Experts of a small language model.
Experts: 64 experts in each of 11 layers, 64 SwiGLU neurons an expert, 4 picks a token, a sigmoid router, a shared expert of 128 neurons.
Below are experts of layer 4 (counted from 0) of a mixture-of-experts language model. Rows are named router (the router's row for the expert) and show model dimensions 240-279. Each number is 500 + 25 x the weight over its row's rms, rounded and kept within 0 to 999. Numbers have three digits each.
After each expert's rows: a language model's description of what the expert responds to. This comes from a sample of Wikipedia text that the model never trained on.

# expert 2
router:497487491513460462525506456503515501518486528472481494523467495465516511492513498517479532477531512498503498509475506506
Description: Foreign name word-pieces. Mid- and end-word pieces of foreign or unusual names and places, such as ć, ina, ov, burg, ville, Lipové.

# expert 51
router:484488502498486520518494485493445501525520478516494525524493490473493548519548477527484502514540554478489512521459513545
Description: Line breaks and closers. Newlines before headings and list items, closing parentheses in tables, heading markers ==, and sentence-final periods.

# expert 32
router:507494479518526491525466532501467490491482498487484498517485503498531464520544504468495484501499517477497535463495520482
Description: Past -ed and prepositions. Past-participle endings and prepositions in running prose, such as pa-ved, Cre-ated, enter-ed, one of, at.

# expert 28
router:485454484516476478538515466498491513521510517520486507527489490461526511512534473511482503496532541493458527527458509522
Description: Word endings, table pipes. Pipe separators and spaces in number tables, plus suffix pieces such as er in endangered or producer, and words like Russia, song, performance.

# expert 27
router:469517484538488509552455490500454496520453478499516533503531459490488547473490467524538479503526534453497527521498515502
Description: Letter s pieces. The letter s, word-internal or as plural/possessive ending, plus cc and c, as in Mis-s-issippi, Scholar-s, lo-s-s, o-cc-upation.

# expert 45
router:474470488528516476528486471489518495503529507487483508493531466526461492508501514526473527504493535485478542512501520561
Description: Single consonant letters. Lone letters g, c, k, d, b, p, z in words, names and initials, as in Ve-g-etables, Mil-k, jaz-z, K. J., U-D.

# expert 49
router:484459484512488473530501466473469498533503519521483513534482495469518503499534484518471493502531556476467548523472501529
Description: Word endings and punctuation. Line breaks, commas, closing parentheses, and inner word pieces like le in beetles, Title, acknowledge, often in lists and genus entries.

# expert 9
router:470457473512509504521520514492502511511541520498465514516529493506536527499544494473520547451516512488441519509497527551
Description: Middle syllables after consonants. Short word-internal pieces like n, il, or, ci, ly following c/s-type starts, as in ja-il, sim-il-ar, Provi-n-cial, incorp-or-ated.

# expert 29
router:482451488463485446523459517492474529543450501518492499506468479460477562523505495510506493492514525487478515493475482585
Description: Spaces and di/ti pieces. Bare space tokens, mostly empty table cells, plus inner pieces like di, ti, ci, as in ra-di-o, ra-ti-o, Cur-ti-s.

# expert 1
router:500484506518502480536480472490499492530495512496504498549479486484512497520483498502477510489530527439484521541529480521
Description: Mid-word syllable pieces. Two-letter syllable pieces inside words and foreign names, especially ga, im, ta, ak, ev, as in brigadier, megapixel, Himalayan.

# expert 43
router:474509487511452495548443490517488524494527464511489528510479486501499522485517532494472481507526517459510535509479515511
Description: Capitalized name starts. Capital letters or capital-first syllables that begin proper names, such as Sri La-nka, Ma, Sa, Jo, Ka; also the C in degrees C.

# expert 14
router:465430507514469492501511465492490531519474526532510480524444508462517518496534478514420494501539524495486516473458478517
Description: Dashes and separators. Hyphens, en dashes, equals signs and list bullets at line starts or inside compounds, such as Hon-ting, 57–3, – 1:22.

# expert 34
router:480458492500477495530505473482489498517505520532528522553485480456526516506519485523465495505533539477478525518482518526
Description: Word-initial fragments. First letters or syllables of split words, such as p in photographers, g in gentlemanly, spect in respective, plus common verbs like have, appear.

# expert 21
router:450441514518541472492543472522529550509513498501472479485503497459530500469514495499490494531527533528507532563488515525
Description: Single consonant letters. Lone consonant pieces t, w, l, r, h, j inside words, plus the word that, as in Ha-w-ker, unpredic-t-able, fe-w, to-r-nado.

# expert 61
router:475477496508475468519493484471482510518508527521476525521479490468526522496534479507489489500528543489465541513452504533
Description: Nationality and place words. Line breaks plus words like States, American, German, French, New, China, and inner name pieces like Na-or-oji, Com-er-cio, L-ong Island.

# expert 30
router:485483492501514470511490499513454518521504510501469516547500500487507520512503510493463487485523528483482510498480521523
Description: Of and place prepositions. Prepositions, mostly of, also in, from, during, between, after nouns, as in much of, subject of, map of.

# expert 39
router:493479515496500432530515461524467492519508480482487473514515501491440529490536499516456469487500510497504519488458474468
Description: Vowel and ar endings. Single vowels e, o, a and ar closing a word or syllable, as in uncle-ar, Ne-ar, Radi-o, pian-o, Xand-ar.

# expert 24
router:491415463481487448521495479482506516481484518512476497524510485449503516516523501502486497503535528459461508510479479517
Description: Prepositions after verbs. Prepositions right after a past participle or verb, like headed by, ran for, based on, culminated with, usually followed by the or a.

# expert 3
router:526519476465492471525451509468486511474511476519508486511488506485505519503502495459509495496506508492481535504480448516
Description: Mid-word consonant clusters. Word-internal pieces like th, mp, nd, pt, p inside longer words, especially ra-th-er, Mi-nd-augas, res-p-onsibility, leng-th.

# expert 48
router:473499492474476507523519524472540504500487526496478516532524472445511534492519485507526436540511491486530529488510537494
Description: Foreign name pieces. Inner pieces of foreign personal and place names, like ig in Szigetvár, bi in Tobias, and common first names like Robert, Paul.

# expert 58
router:479477529510473511523491494489467519522489495516468488496482514488503540515521471513499495522537513473461549507465506531
Description: Numbers in tables. Digits and number tokens in tables, scores, years and measurements, such as Set 1, 19, 43.61%, plus ive in respectively.

# expert 47
router:494495512516499481515532501449470496490480498504474484519504498498478511495555481490515489507528537505494513513457532535
Description: Numbers and years. Number pieces in years, dates, scores and table figures, such as 19-81, May 15, 80–87; also century after ordinals.

# expert 22
router:455446515505462464493476481520481504530491539491488488518472520472483499498514497503510496494525507509497494497458521562
Description: Capitals, acronyms, hyphens. Capital letters inside acronyms and codes, such as NBA, CONCACAF, JPN, GF, plus apostrophes in Women's and hyphens in Mid-Atlantic, Al-Qia'an.

# expert 16
router:483481487514483464536495452495459481522505518527500495532500486455523504518534483534504515503522559485463532520464497534
Description: Commas and mid-name pieces. Commas and periods ending clauses, plus inner pieces of names and words, such as bo in Cowboys, wi in Ludwik, mo in Wilmorite.

# expert 25
router:471468503510482474525501471480465520522505508514486504536510492458532516502542481521493503503541554493453533519474521534
Description: Spaces, numbers, election text. Bare space tokens, years and number pieces like 00 and 2024, and words like death, Born, election, often in election-result and vote tables.

# expert 13
router:488461491508491484526493457505481502504522514528471500529490485471534519500524482516468502498535558484477531540477512533
Description: Line breaks and table bars. Line breaks and table pipes in lists and tables, plus word pieces after a capital like Oreg-on, R-it-schard, and nouns like place, event, tradition.

# expert 60
router:477455493496489463521508461489483494536507518521497515538490498458525514529535487519461495489539539498472535536484511543
Description: Word-start consonant stems. Short word-initial stems after a space, like st, bo, gr, car, pa, and pieces after P or F, such as ant in Pants.

# expert 40
router:477481504509495461501480482482479477524543494533521497523518498479500513494507492484462482498518524520473485542489509531
Description: Table and list separators. Pipe cells, semicolons and slashes in tables and statistic lists, such as the v; t; e navbox links, Month | Jun | Jul, 27 / (6).

# expert 7
router:507513507497499445533499496504520534503487516533490483507484471477539523495528500518468519517504551527459537552439494527
Description: Name-ending suffix pieces. Word-final pieces of names and nouns such as -id, -ian, -ron, -ton, -son, -ctor, -ral, as in Said, raid, Admiral, plus words like National, American.

# expert 26
router:464557461499511526497479509527494488483488475504488483532461517477495532519526497512498475506512535489523553489502497583
Description: Derivational word suffixes. Suffixes closing verbs and nouns, such as entr-ant-s, exec-ut-ed, -ation, -tor, -ified, plus words like held, sold, artist.

# expert 8
router:492454485490498482513480483484467510524526501507498488513513495444486490525514501508440494527498528462484537493459528507
Description: Word-final -ce/-st. Word endings and short capitalized starts, often after the or sp, such as Ra-ce, Pea-ce, est, ity, City, States.

# expert 54
router:485468490510475478523497462481481494524514515524470502554490496464518525526532480520475506500530537491473532544490504534
Description: Early word stems. Second or later pieces inside words and short word-start stems, like en in imipenem, le in Orleans, st, mo, se, after the or of.

# expert 0
router:486458498504482476536497468479483498520525513527516505534491497454531505508536479531480509489520538495457538534472503518
Description: Mid-word pieces, tables. Word-internal pieces like en in screen or ten in often, plus spaces, line breaks and brackets inside tables and formulas.

# expert 52
router:502446489500482478528507463498479511518513520524462509534479490466538520506525467532482492501534565488483543514481499538
Description: Content nouns after the. The word the plus topical nouns and mid-word pieces, such as species, football, research, political, and land in Poland, duc in produced.

# expert 23
router:483512498517485465544503471493454513488500504518471507550501471504514534515522489479511467495528535517523544468515513494
Description: Word pieces after g/k. Middle or end pieces after g, k or similar, often in names and foreign words, such as K-ing, jo-ke, g-one, g-old.

# expert 4
router:477482476503471465507522478538510503534530510500516496475490500491533498462509496513518439510535516514492576477494499492
Description: Function words, pronouns. Articles, auxiliaries and pronouns in running prose, such as the, was, his, it, had, plus the piece ver in river, government.

# expert 6
router:498480463494491549529501503500527541553456530478493479494510451493475500525499506504490494500526560481484528511509473506
Description: Suffixes, plural s. Word-final suffix pieces, above all plural s, also ers, ic, ology, ities, ing, closing words before commas or of.

# expert 42
router:495494477526479470543488490460493535537532547520487504485487526517493510474547509529470494504483509461516517496514524507
Description: Letter d and and. The piece d and and inside words, as in Rwanda, beyond, withdrew, plus other short pieces after a word start.

# expert 62
router:479434497511467486514503473483485506536513496522503506528487493467530517513528474524473495496535552482451544542475503525
Description: Line breaks and table cells. Line breaks and spaces ending table rows, and words or name pieces starting table cells, such as College, St, Lead-er, Conserv-ative.

# expert 31
router:478455506511470469533498466482480507520513520543487507534504499471517511517537481527474494486530539495464531525465506517
Description: Second syllable after capital. The syllable following a word's first letter, such as P-op-ular, C-op-tic, d-ra-ft, c-ro-ss, plus the pronouns we and I and capital starts like O and C.

# expert 38
router:513493457540508504515455468480479519498527440477523466505494454459522521476530482487503511486487529472461490509541499556
Description: Table pipes and colons. Table cell pipes, colons after infobox field names, and the article the, such as Source:, Born:, Honduras |.

# expert 5
router:478457486508464483526491477487476512516514537533468522522490495455536509508547488513490500509547546490459518508481517544
Description: Month names, dates. Month names in dates, often after a day number or before a year, such as March 2008, November 1976; also part, War.

# expert 57
router:497446501516483470510516490496492493564491532526542528528475513503496515537515505497503482492502532474469481551490511534
Description: Commas and function words. Commas, and, or, and auxiliaries was, is, were, has linking clauses and list items in running prose.

# expert 35
router:484498495482511498504485484502495524522509454526490471477471468473476523509505509517496486466561507489499505495523505474
Description: Line breaks, re/ru pieces. Line breaks between headings plus inner pieces like re, ru, un, ig, such as Mir-re-n, c-ru-shing, ne-ig-hbourhood.

# expert 36
router:491473498504493478534509460500487493528519526515503510541485503467532509514548476526485481502538552493466537533473519534
Description: Name-internal pieces. Inner pieces of names and words after a capital initial, like at in Tatar or That, and cells or line breaks in tables.

# expert 63
router:475453497505473459528501462498481504507510527536507500545489487465536515519532487523484502514535549489468539522478500511
Description: Word starts after spaces. Bare space tokens and word-initial pieces after prepositions, like V-incent, W-ang, a, on, plus syllables in foreign names like Euph-or-ia.

# expert 18
router:483453508472532545509495497477510504502520544510507518545496498458521509517476467528477466489520534506509553474497435532
Description: Line starts, headings. Tokens opening a line or heading, such as list dashes, table pipes, == marks, The, In, and words in sports and career biographies.

# expert 56
router:455454473498456513502505476484491521496533490524498514522482496467516536500463479481511498484507531477492526511487526501
Description: Endings in -y/-ly. Word-final y, ly, ry, ity and ary endings, such as ke-y, Ear-ly, an-y, Dens-ity, plus words like a, their.

# expert 50
router:456493490532472458570498495491496552505443500525477499500448489506497508490507499513484497499541497471485498503519530506
Description: Infobox field starts. Starts of infobox or list field names and symbols in data entries, such as Born, St-ation code, Gen-us, ±, €.

# expert 20
router:462488476496543496496498461519515527526493497499471503517476479517467511458514506502479529492496495461543504502475468519
Description: Vowel syllables in names. Short syllable pieces, mostly with a vowel, inside names and foreign words, such as ra, la, Sha, Bra, My-la-pore, Dr-au-ght.

# expert 17
router:474468510519477499535471472460500506517510528525485489543495485478528509518528492516476474507551554495481567487477499505
Description: Capital word starts. Single capital letters or short capital pieces beginning a name or word after a space, bracket or quote, such as S-ome, T-urkey, C-leveland.

# expert 59
router:521514482502519460519513544493480488522504525516485512530444476450500526472534510516494502495533516496489550501519523514
Description: Noun-forming suffixes. Suffix pieces ending words, such as -ent, -ation, -son, -ing, -structure, as in anci-ent, reput-ation, rea-son-able.

# expert 12
router:497468495510490486550495459489455486522525532529515498534496482443517505520558490500500506491505531483465545544473514519
Description: Word-start consonant pieces. Opening pieces of capitalized or lowercase words such as h in hill, St, Ch, Sp, ff, app, often after a comma or bracket.

# expert 53
router:510502502495466500557524493454520500500489497526499502519475481475491522492537523526489465512544579532503513556486472506
Description: Sentence punctuation, clause links. Periods, commas, semicolons and line breaks ending sentences or abbreviations, plus clause words like which, but, when, until.

# expert 10
router:509437512448464483511486514514477482515496491491498502535473484519504536502497490503479495474508474470473508479497540521
Description: Early word pieces. Short syllable pieces near the start of a word, often after a first letter, like ur in Neuro, ro in prove, on in Controversies.

# expert 44
router:502472489525471493505491483469499513521475518515501486507499489446522494473547491507488525477529583512457529515474532511
Description: Word stems after prefixes. Stems following prefixes or year digits, such as con-que-r, Con-fer-ence, 19-53, plus country names like India, Russia.

# expert 37
router:494461490514493470513507478481483503513507521523483512534497494456532510512531475519470507497548549494468531516475507537
Description: Suffixes, table and symbol tokens. Endings like -ion in decision and -ate in approximately, the word the, table pipes, colons, and symbols such as =, ±, →.

# expert 11
router:487438497508485471527495454490480507520508518519472514545486496465521497528528491525493504504519561503481534523482497536
Description: Mid-word continuations. Word pieces continuing a word after a short start like pa, p, or, such as pa-ir, or-al, German-y, char-co-al.

# expert 41
router:516452483514462478544499478485471518506500526525502502500519503453485529513511478528501484489534557502492515530487476530
Description: And, commas, v pieces. The word and, commas and periods, plus the piece v inside words like arri-v-ing, dri-v-ing, mo-v-ing; also month names.

# expert 46
router:511485523531500511523504486462514504486477520522496506525514499474497529455515483512493495500547516542461526525503499538
Description: Periods and open brackets. Sentence-final periods and opening parentheses before dates or notes, such as actor (born 1987), Roles (selection), ISBN, and closing ).

# expert 33
router:472488484473484506509492530540496491509530490533493513535552484507466469543529477485474472521501509496451525506461462554
Description: Latinate word middles. Middle and ending chunks of Romance or Latin-derived words, like pla-gue, pla-que, alu-min-ium, Neoc-la-ssical, Glob-al, este-em.

# expert 15
router:485489501480476491526499476503513505500512508485481514543455506473507546494509506508483502571527538519487500518455556488
Description: Word-final suffix pieces. Word endings and verb stems such as it, ir, ing, ve, re, often after f, as in f-ir-sts, F-it-zpatrick, jump-ing, A-ve.

# expert 19
router:466466518511469483523495454462454485522532515514499479522475473502492530541511499505514491536538498511518522563480488514
Description: Prepositions and prefixes in. The preposition in and the in piece, as in drain, brain, plus other prepositions and Latin prefixes like at, for, de-, con-, re-, ex-.